python train.py --num_hidden_layers=13 --router_score="softmax" --vocab_size=32000 --beta1=0.95 --batch_tokens=[32768, 65536, 131072] --max_seq_len=768 --max_steps=5698 --dataset="wikipedia_en"
Below are experts of layer 10 (counted from 0) of a mixture-of-experts language model. Rows are named router (the router's row for the expert), gate (a neuron's input weights, with its number), up (a neuron's input weights, with its number) and show model dimensions 256-319. Each number is 128 + 24 x the weight over its row's rms, rounded and kept within 0 to 255. Numbers have three digits each.
After each expert's rows: a language model's description of what the expert responds to; "mostly gets" lists some tokens that are sent to it at least half of the time. This comes from a sample of Wikipedia text that the model never trained on.

# expert 11
router:106120193143123125169116161116163068139178133156114166137169124127132099095108150119136113126129116148162092104163130121166165139125154116134123158106112137123151126112133134140163098145132139
gate0:136125128152135099131132121095122123114157080165135131111129123111133113126137139121124138151150118140095158080156087146121111143127135159133084123101089151128132149090110120177060112112090125
up0:159090112133132149131154114066141116131112126083114115165111148092123113118134156101105105115134112096164154114121094087122106123120142086113122093114109125108116090131150166153130117118161105
gate1:164120157085143092121163101136156127109085133142149142087124106125125116093149177133151137129145104177123147109134130106105135143106122139118131099136138216098141132178130138091118162075143115
up1:108158176118098109093158107119154113141128127128126140089114090133120136125138162135168139135108110124112120109128176139111142137104174120103094128106111154131115145162084130104100154097133129
gate2:121141169166151156120120129162163156111124085132130114123133153093147142108158077133172164136169136125116122118130089108094146105146126116113128140131147120157108066129137127118135123170096143
up2:125151117122143165093116127132137131116109136179131147128150116127125139089115166076144107091122086147112123114158109140133121116112128176158123137152142104160151115094112103106114149141103146
It responds to: Prepositions and participles after was/is/as, like by, via, named, released, designated, especially margins of victory: "wins by", "lost by".
mostly gets: " named", " just", " Award", " designated", " considered", " TBD"

# expert 18
router:146142142118150154114149110111119173115131127115151113138102114127148129112081100128145135132134147098138142094143134107144092177109114119141121152153086129157135096103108163116131103145161147
gate8:134131155131093139153164095138146136170135154119094084146105148161134144122111150132124120173155127125151098144114163137139120120148087129137137151088107120131156126154129161094145107168100136
up8:113118150087133166111162132171114135115171145154093096139136164086137099136106169143106084150158131119139132116099171144155137117119111159151144144134121127109121159130089107123127113143133137
gate9:106097128153139097154163161133151108102141134110120067133131135115147126129142140123139131098125126137155104104132183104122158110138120126117159130084127102127127136109131134158090137123116116
up9:120105123138125140083136125119128138130116166150128138112126096135089112142136133088136144135119139141138123154136115168123128063162120122089136168126106128112098147119165110110089121120146124
gate10:119112106115105098115118122110123111120154103166129101122073094093120085155115160173114106109146116116073129138119129151122156106117191093166117134151148148161160131140113143151081137160137102
up10:125134118097135136155120128166107145140149091085126121172122116126137164068149118075108145164091135123111105148153106125137082144159081183108133100084127122108119148119125137128156138091141114
It responds to: Opening brackets, quotation marks, slashes, dashes and hyphens inside compounds or at line starts, such as mid-2006, Palaeogene–present.
mostly gets: " \"", " (", "/", "–", " re", " '"

# expert 14
router:118099115098083096093123133113132120123149127149172154103168146152145118146079137193125147085130083146119111101142129115106102132148155104138128136080089111136190151175157129105159112123118127
gate5:141143125106076123141143126136149133117139181148124129109146135142135152138125103161102155125147118096159126094119151145134124148092111125126146160130123107107094138148144164106156108131130116
up5:139133165137113164099122115147117135119129104143153085130121147145105110126155089122132078140126155160113137083100138127129126106137180114120122175148160127060136120120169162093162150113159117
gate6:139157120132149121109119159122152188147128137090137114114137116098148109103139092114140126122138139162129130122097120068136129139146112097136109130149153139129139111106153103129141157106098120
up6:119110149131130137098144141123115127102115130141145102161172101130124133133163156142119140148142129087123146109140127145139117109151128093079134097082100158104131157126166152090140149125124114
gate7:147144155131122148117064112116146122107134126127149144168129121133150101151161056135105103132144132104091115126132097161146106128102163160146161157119101120090078125097152169133130160154141156
up7:091117142102143109083118134156157114094095159120105150127111147133114101135182097116109129115177127144117179085125143127134074125079101118106131091113122143088090155091096155135151094146180133
It responds to: Digits and line breaks in infobox fields and lists after a colon or pipe, e.g. "Career titles: 3", "Facility ID", "(1".
mostly gets: " (1", " Born", " $1", " (2", " (3", " sq"

# expert 27
router:111072152136071128108143105127134140121134117112161144158181110148113138128124131188108108130150141141095116110146134115081104109148129193132121147170122100105117148132146091108123163119096145
gate5:114159121138125097124123120096159139106122140122112122118112113147094134138128111159108112141143129119176123146143117142138051080116099131122136110106111110154146131153140127136127113109141115
up5:162150103124138220103110118130107169158110109138115105124161129142178122160140129108118140134141114117130144112091107107188141148155162078090058142148126118121130066163174135140136125131127108
gate6:115152164128128107113119136161104154129117166115087125108127107154165098111151154106145151107129133125096122103132097109148130177226118100101110105127113148124136135110102166131100153144126147
up6:117125138110109089162068159105123095105128143154140170128113114117140118140137135090135120128159103123169093126139124093151084174115130139139160116170066170112111114116120101147156126139121150
gate7:128151108093110125138096109111164153118114143108171085133130092139086172133090115128097113116141129142130096193083139099138084122083119118136126099107134151161175122104121131165128143096076114
up7:128172150139106148101116193153105142129145117133154173121134099117133127110130124119155129102102146045131150143163121136152132048124096143132125139166132124110132133140115166207084110113136105
It responds to: Digits and game scores in sports and results tables, such as W 90–81, 4–2, 0, plus some pronoun objects like him.
mostly gets: " led", " Nominated", " him", " 0", " 9", " 1–0"

# expert 25
router:131113141184147080132156127157092127123139137181120122130122120117138125135143148097129117138100114120103094073138109021155145146156099121108117160126105112133158131143134118145096103124091121
gate5:124148155126138137095124090131126118118153120126141112155098105146129123115153127113106157172125133141130159133163145128112139118145094106109144127120145134101105147099114160151092140190102120
up5:123113118136127158149117135106112202111115126162135123114115107098111143161102145154106095137135119140126099107112117151157103133141144155157124136111108128127122127157113152129127108061210131
gate6:103100086118100117113115105150145164128132139122138102114118105144073138142148126124108133140126122104121072134140133116130145095109167117149053167128127159132164128129113155140095132122158133
up6:172096108109154145145146109117147155150137147116151152146085133146122126144110107146076143151112088125111162112143145156128115123140133136123118134112128132124118119155111144082133118138154163
gate7:136115163110109145142121121158094120182091086150112123143104091120162134107088109105140157123143099125160157115117102097141120100134115136115123119186124148129134074158129132143098124140122122
up7:116089178145101089129101130112120131119105098145108133124138151145144131132140138123134097123135117153083146102103138139109174129122142123119105135114140126167144129126079138109141146161135151
It responds to: Wiki section heading markers ==, ===, table separators |---|---|, and heading words like History, Cast, Production, Chart positions.
mostly gets: "==", " ==", "====", "|---|---|", "===", "See"

# expert 10
router:106118071113105149123123104162136110144112109158154139150178182121151130098129159157143140118122132111125126121135145151111105102106156121145196112124104132140133132162134120107114120141123100
gate5:095119153141178161136134152102172162137122105118120091118126131125134095165153127059141071121125129134116157087108146146143141150152117106141121121108128155120118140130139088126151171066132158
up5:149135151082124093108110104161103126103159122134122174183120109130131176122107133177136145142147103130152104154135132106081096109097178146121147108125106140111103125151144186158142118150092117
gate6:155078120089088126130132129126138141131139150111122131157133107149130160086151153136091148119150172112077136155128147108130143150123110117137122142168115081169104136124156143104125130179128132
up6:130140128156138155117104124095131131131122073133163105100126138159095126163161136127143116141122104118153113138131126151125118163103104084132123156115115158097129114124103131120079113091126131
gate7:127135129166152124162166119112091125116129161140147089090059138105124099136134167079148128153128126169116105110122121100086143145165123135154122134135127192133149107135147164129099132164097147
up7:115132131119166137084109117128137142132154135121140145103137077140130163143132127157104102129114140205110123129125148067148129140163161143121127138127132152152127113126112138141109136176154140
It responds to: Line breaks before section headings or list items, and bytes or characters of Thai, CJK and Arabic text, country codes in parentheses.
mostly gets: "ร", "น", "า", "อ", "ก", "ي"

# expert 15
router:132130136116088124132142151144120142140142130139132138100133129136152142104178116130123131111155128143107126129119115138134117130116167160164133172144124112153197136140137143121107162144144091
gate5:165134144097171155143154126166117145145140174102125120160127140077157149130115094135154098117118134112143119160141103109159134162197158105134102102155111124092155099116146100089123108182146131
up5:104142126079111108151142084127164171107104159135171120084105128148109149120108108082100120107132157174133134114127162114123165114120090119107137147144185171156114146122102199142180155092122107
gate6:150131172145123157124135141109097144152120147155123120146145112165121122142102125145113143141116139178098112130088138145111152177090103109088115136174152163140126097127110151126146150122125154
up6:132113092080135110159123128108134104099124120135155135110089158106157142107134114103142116110114102099165073102114122184101149155125135134188085115087138119108175188100142148092145127120103124
gate7:158105156114128109179149156145135108164127125118131098135115119134157128117137072159080190172123154122177192113147127133171118109132103121149118138117097134125116144143131130104134113133132116
up7:126149147115175158074117102136163079133162125136144132142162145109148074140173125092115121168161104157120144149128119151131135129149180138139140102104157133120097116169126098119121162112142195
It responds to: Number words, quantifiers and time nouns, such as three, several, many, most, days, years, century, plus bare numerals.
mostly gets: " three", " many", " most", " some", " several", " However"

# expert 21
router:116152124102132121126191075101155076102131110130118099120106126135114105151104125098109085137092101145160141155136189139177098085119157126106113110093120146125135175133176151110112126143105119
gate0:128109137144141125080114147116140123091133139112147109176081086104173125107129116088121146142096157155114175162163108142143137139152118129113149149133116168147116131139145165080115132179081134
up0:138121139161124129131125142115148121087081141126105155147089149109156119116107118080124111120109106175134165148156134138120146129141146127105157143141111172124153152138128166100125117176120127
gate1:129123135088110144158128129125127120105127157164119176048080137090106151113180094103119142103130096106129114144071126128139081181102136149130132122160147139121116134159113125111094135113116133
up1:100116130152133142118087114105111118140096155160123096143134120129141108114122136103108116151120138089127098147134143140174144120149125151160121037109180121116133139106131117128108163168128095
gate2:131138112161144125109116117100140110096132130142140149146116161141131110161128077130148115127113127114162142108122151100140102083117156146148120128124104105093124162108110152098121136142128128
up2:154194128115127129152103171149120140118142078132127094132138150097174124157161155135083128136135119157145130115093119149119175150137128129103141193142127082132112136142120085136127152168139126
It responds to: Column headers and row ends in wiki tables, such as Seats, Composer, Votes, plus field nouns like political, social, football.
mostly gets: " Preced", " Coordinates", " MPC", " political", " social", " Football"

# expert 9
router:126159094123126115123126145078145108148147110132157174125122158140057132127115155129120149155129148120130104145154171150086109129138117127149126123082098131127126135088134116118100114129146099
gate8:148135132172130111142142097122114119109118154131119167137107143060086129173137156157133086122110137148148132125161156103126131141111151120095151159152125145114152152145132096105159131150094152
up8:168158133142156113147061085146131121109118093083117156120130113153134152115139142135120131152105113164104109122112132093136138148118135121148146100098086116139124117105107124143108145120128135
gate9:129143116157158153108130160092110136137111095138123107115141144163119133118110095174150124123126149126150092134123124154139163118077094140103136121130104147092146117107127118180128122106127144
up9:077113142121151126119104156118134155119105093131109125122155118134129100146136097160139111139107125143146137094145144151132114142132113144091156106122079146101111127127123116122146146128152138
gate10:138120127096133160138147094140143121124057113141115150093176078110113176122117120121088101130110124167081139132109129079143074134134091091099131083106116152149133120098116152117139127175118123
up10:106155145145163152090101123154155113071103149115115160152112127172146105119141155187113123144097108096161097148157119100097115087111110131127103094106101133175141131130136139170135129094117125
It responds to: Line-initial dashes in infobox-style field lists like Website: or College:, plus raw byte pieces of Japanese, Thai and Cyrillic script.
mostly gets: " Coordinates", " Binomi", " Website", " www"

# expert 24
router:128119157098143152124130141140101124125113160146132091116112118125130117146088145144108171119119171106094130161109133117164146114149150109100147120113141106104068143146105083127092123145161168
gate3:124080129120082138174130123124129155089116104069139133140072109092141125114206122135162113132103135137084100110145109132150137155151115132161106155148117150116162119144140145127113109129113143
up3:105154114159120135131168158127099095157084037155159142145149115154129115107067156093147096142140143134131102141130103111141160138094151133080100159108127059144122093135108116102127143124115142
gate4:077093163148089116165114151139104141119133143176097093135088137139129109122122139134139086102095116102128121133131143093145143110137153114158130117120102116144134114173123101122069098115145142
up4:115122139163111145109120104150167134109165131089109126160115124136152141130120139111125094133121141148105112140113095149078097118116164115127140139115093132141120100128110107141176119169145131
gate5:117104177146135146137142132125203104161143118128124136096123121117172097113108119162166145141124130159151135121122116123109120128108174189150071163120156123118139148127138139103145152170121109
up5:102126110146091133112150161109156116128064151139186124136172148142134140131100114159131096125115135094122141142130147122119118145100174140148114153161107093104132123110174141131148127160171115
It responds to: Word pieces inside personal and place names, mostly non-English, such as Dragić, Joni, Adelboden, Insúa.
mostly gets: " Ger", " Ke", " Thi", " Jon", " Jay", " Mah"

# expert 26
router:192122143159179154162114104109124113123105099133128145082123093099094154106139126145133122160084118156145163144121120140074131134121085151170075134151111121161136107083111124149160121120135087
gate3:090133163125142162084145124109105118190106189112127112104138127127168108114133130150135155127139108119127122139137141120129114114150132101070144121141136099137130133165122111098130129152097142
up3:122156099139145091132177144158107084116157126115131140107175124106155131138103145102131162121156120128181136121167140157132146154137126117154096112142122130163135112102094118136153163099145147
gate4:137121102099085144161136147084096121082145136112184128126102103112146098124127143109135153121105110132141136107140121121156151068137176157117145100148169078130149124114100114140134131155141131
up4:129097107125066142137103138138078121129094124141144114120175109130153133116141087144111125131155063168183141103136158107144149105153149144160120123152076118165119142094120120110114136160130109
gate5:121122140124099127097055118105115123155136093136148103157115153150162109134194144133128109123163084122129135112158113114143117161099143110131147157142148110109120087116120114154139111070119087
up5:136130125132133133144110134102127162071113148130108141099100129101091098154088130128114147134100130151100184124122125142096168102151123170110138122137135134116151144127099156100122148127131161
It responds to: Periods ending sentences, including ")." and ".\"", ellipsis dots, plus there/There and Thai-script byte pieces.
mostly gets: "\".", ").", ".\"", " there", " There", " c"

# expert 3
router:090167125166136126161108154168110132105103154131150143157118119167082146114128122151125129123111103142126143132107097150194139114153091127151201080153042146087106142135116080099154163159155111
gate3:106140118132080100160165152110133110086090112146092118123129140118151101095151092136150133118150129098137150143136123130178100100139133138157117151082133093137123131093112112128127111134122135
up3:165150104103154164127141079154103102119124127098159131077132089158114152106123122122154128145146157124114117137126143146140144100140144147117102138091160083145129067106097123114136172121090148
gate4:076107149133122126150087138107110148171112161137108139123141151146145142153139108125097128137102117133142144146152099167138110133126107118107159132137130177126127134128163146101092123090110105
up4:159090110129144132108159138123134091138083134153149098120161080141148059114153145118128096098116115114151090117113135139151173153119097089120138102147112139110124121087115176124108101155129138
gate5:096146133108145112179139150134090129111113145134124127113141127164144099114135158152107075100165143118134141138165102095185168100131139123154116117105092149108127110113109143127144135120154126
up5:170139113159116199139133148109112128111115120142145095139153143130171119138135099098126111125099115108162120090106155111102123158135112136097142130166104171092131118131173148115116099075147141
It responds to: Capitalised first words or pieces of song, film and work titles and of given names, such as Love, Chris, War, Night.
mostly gets: " Chris", " Love", " Steve", " Show", " Mike", " Fight"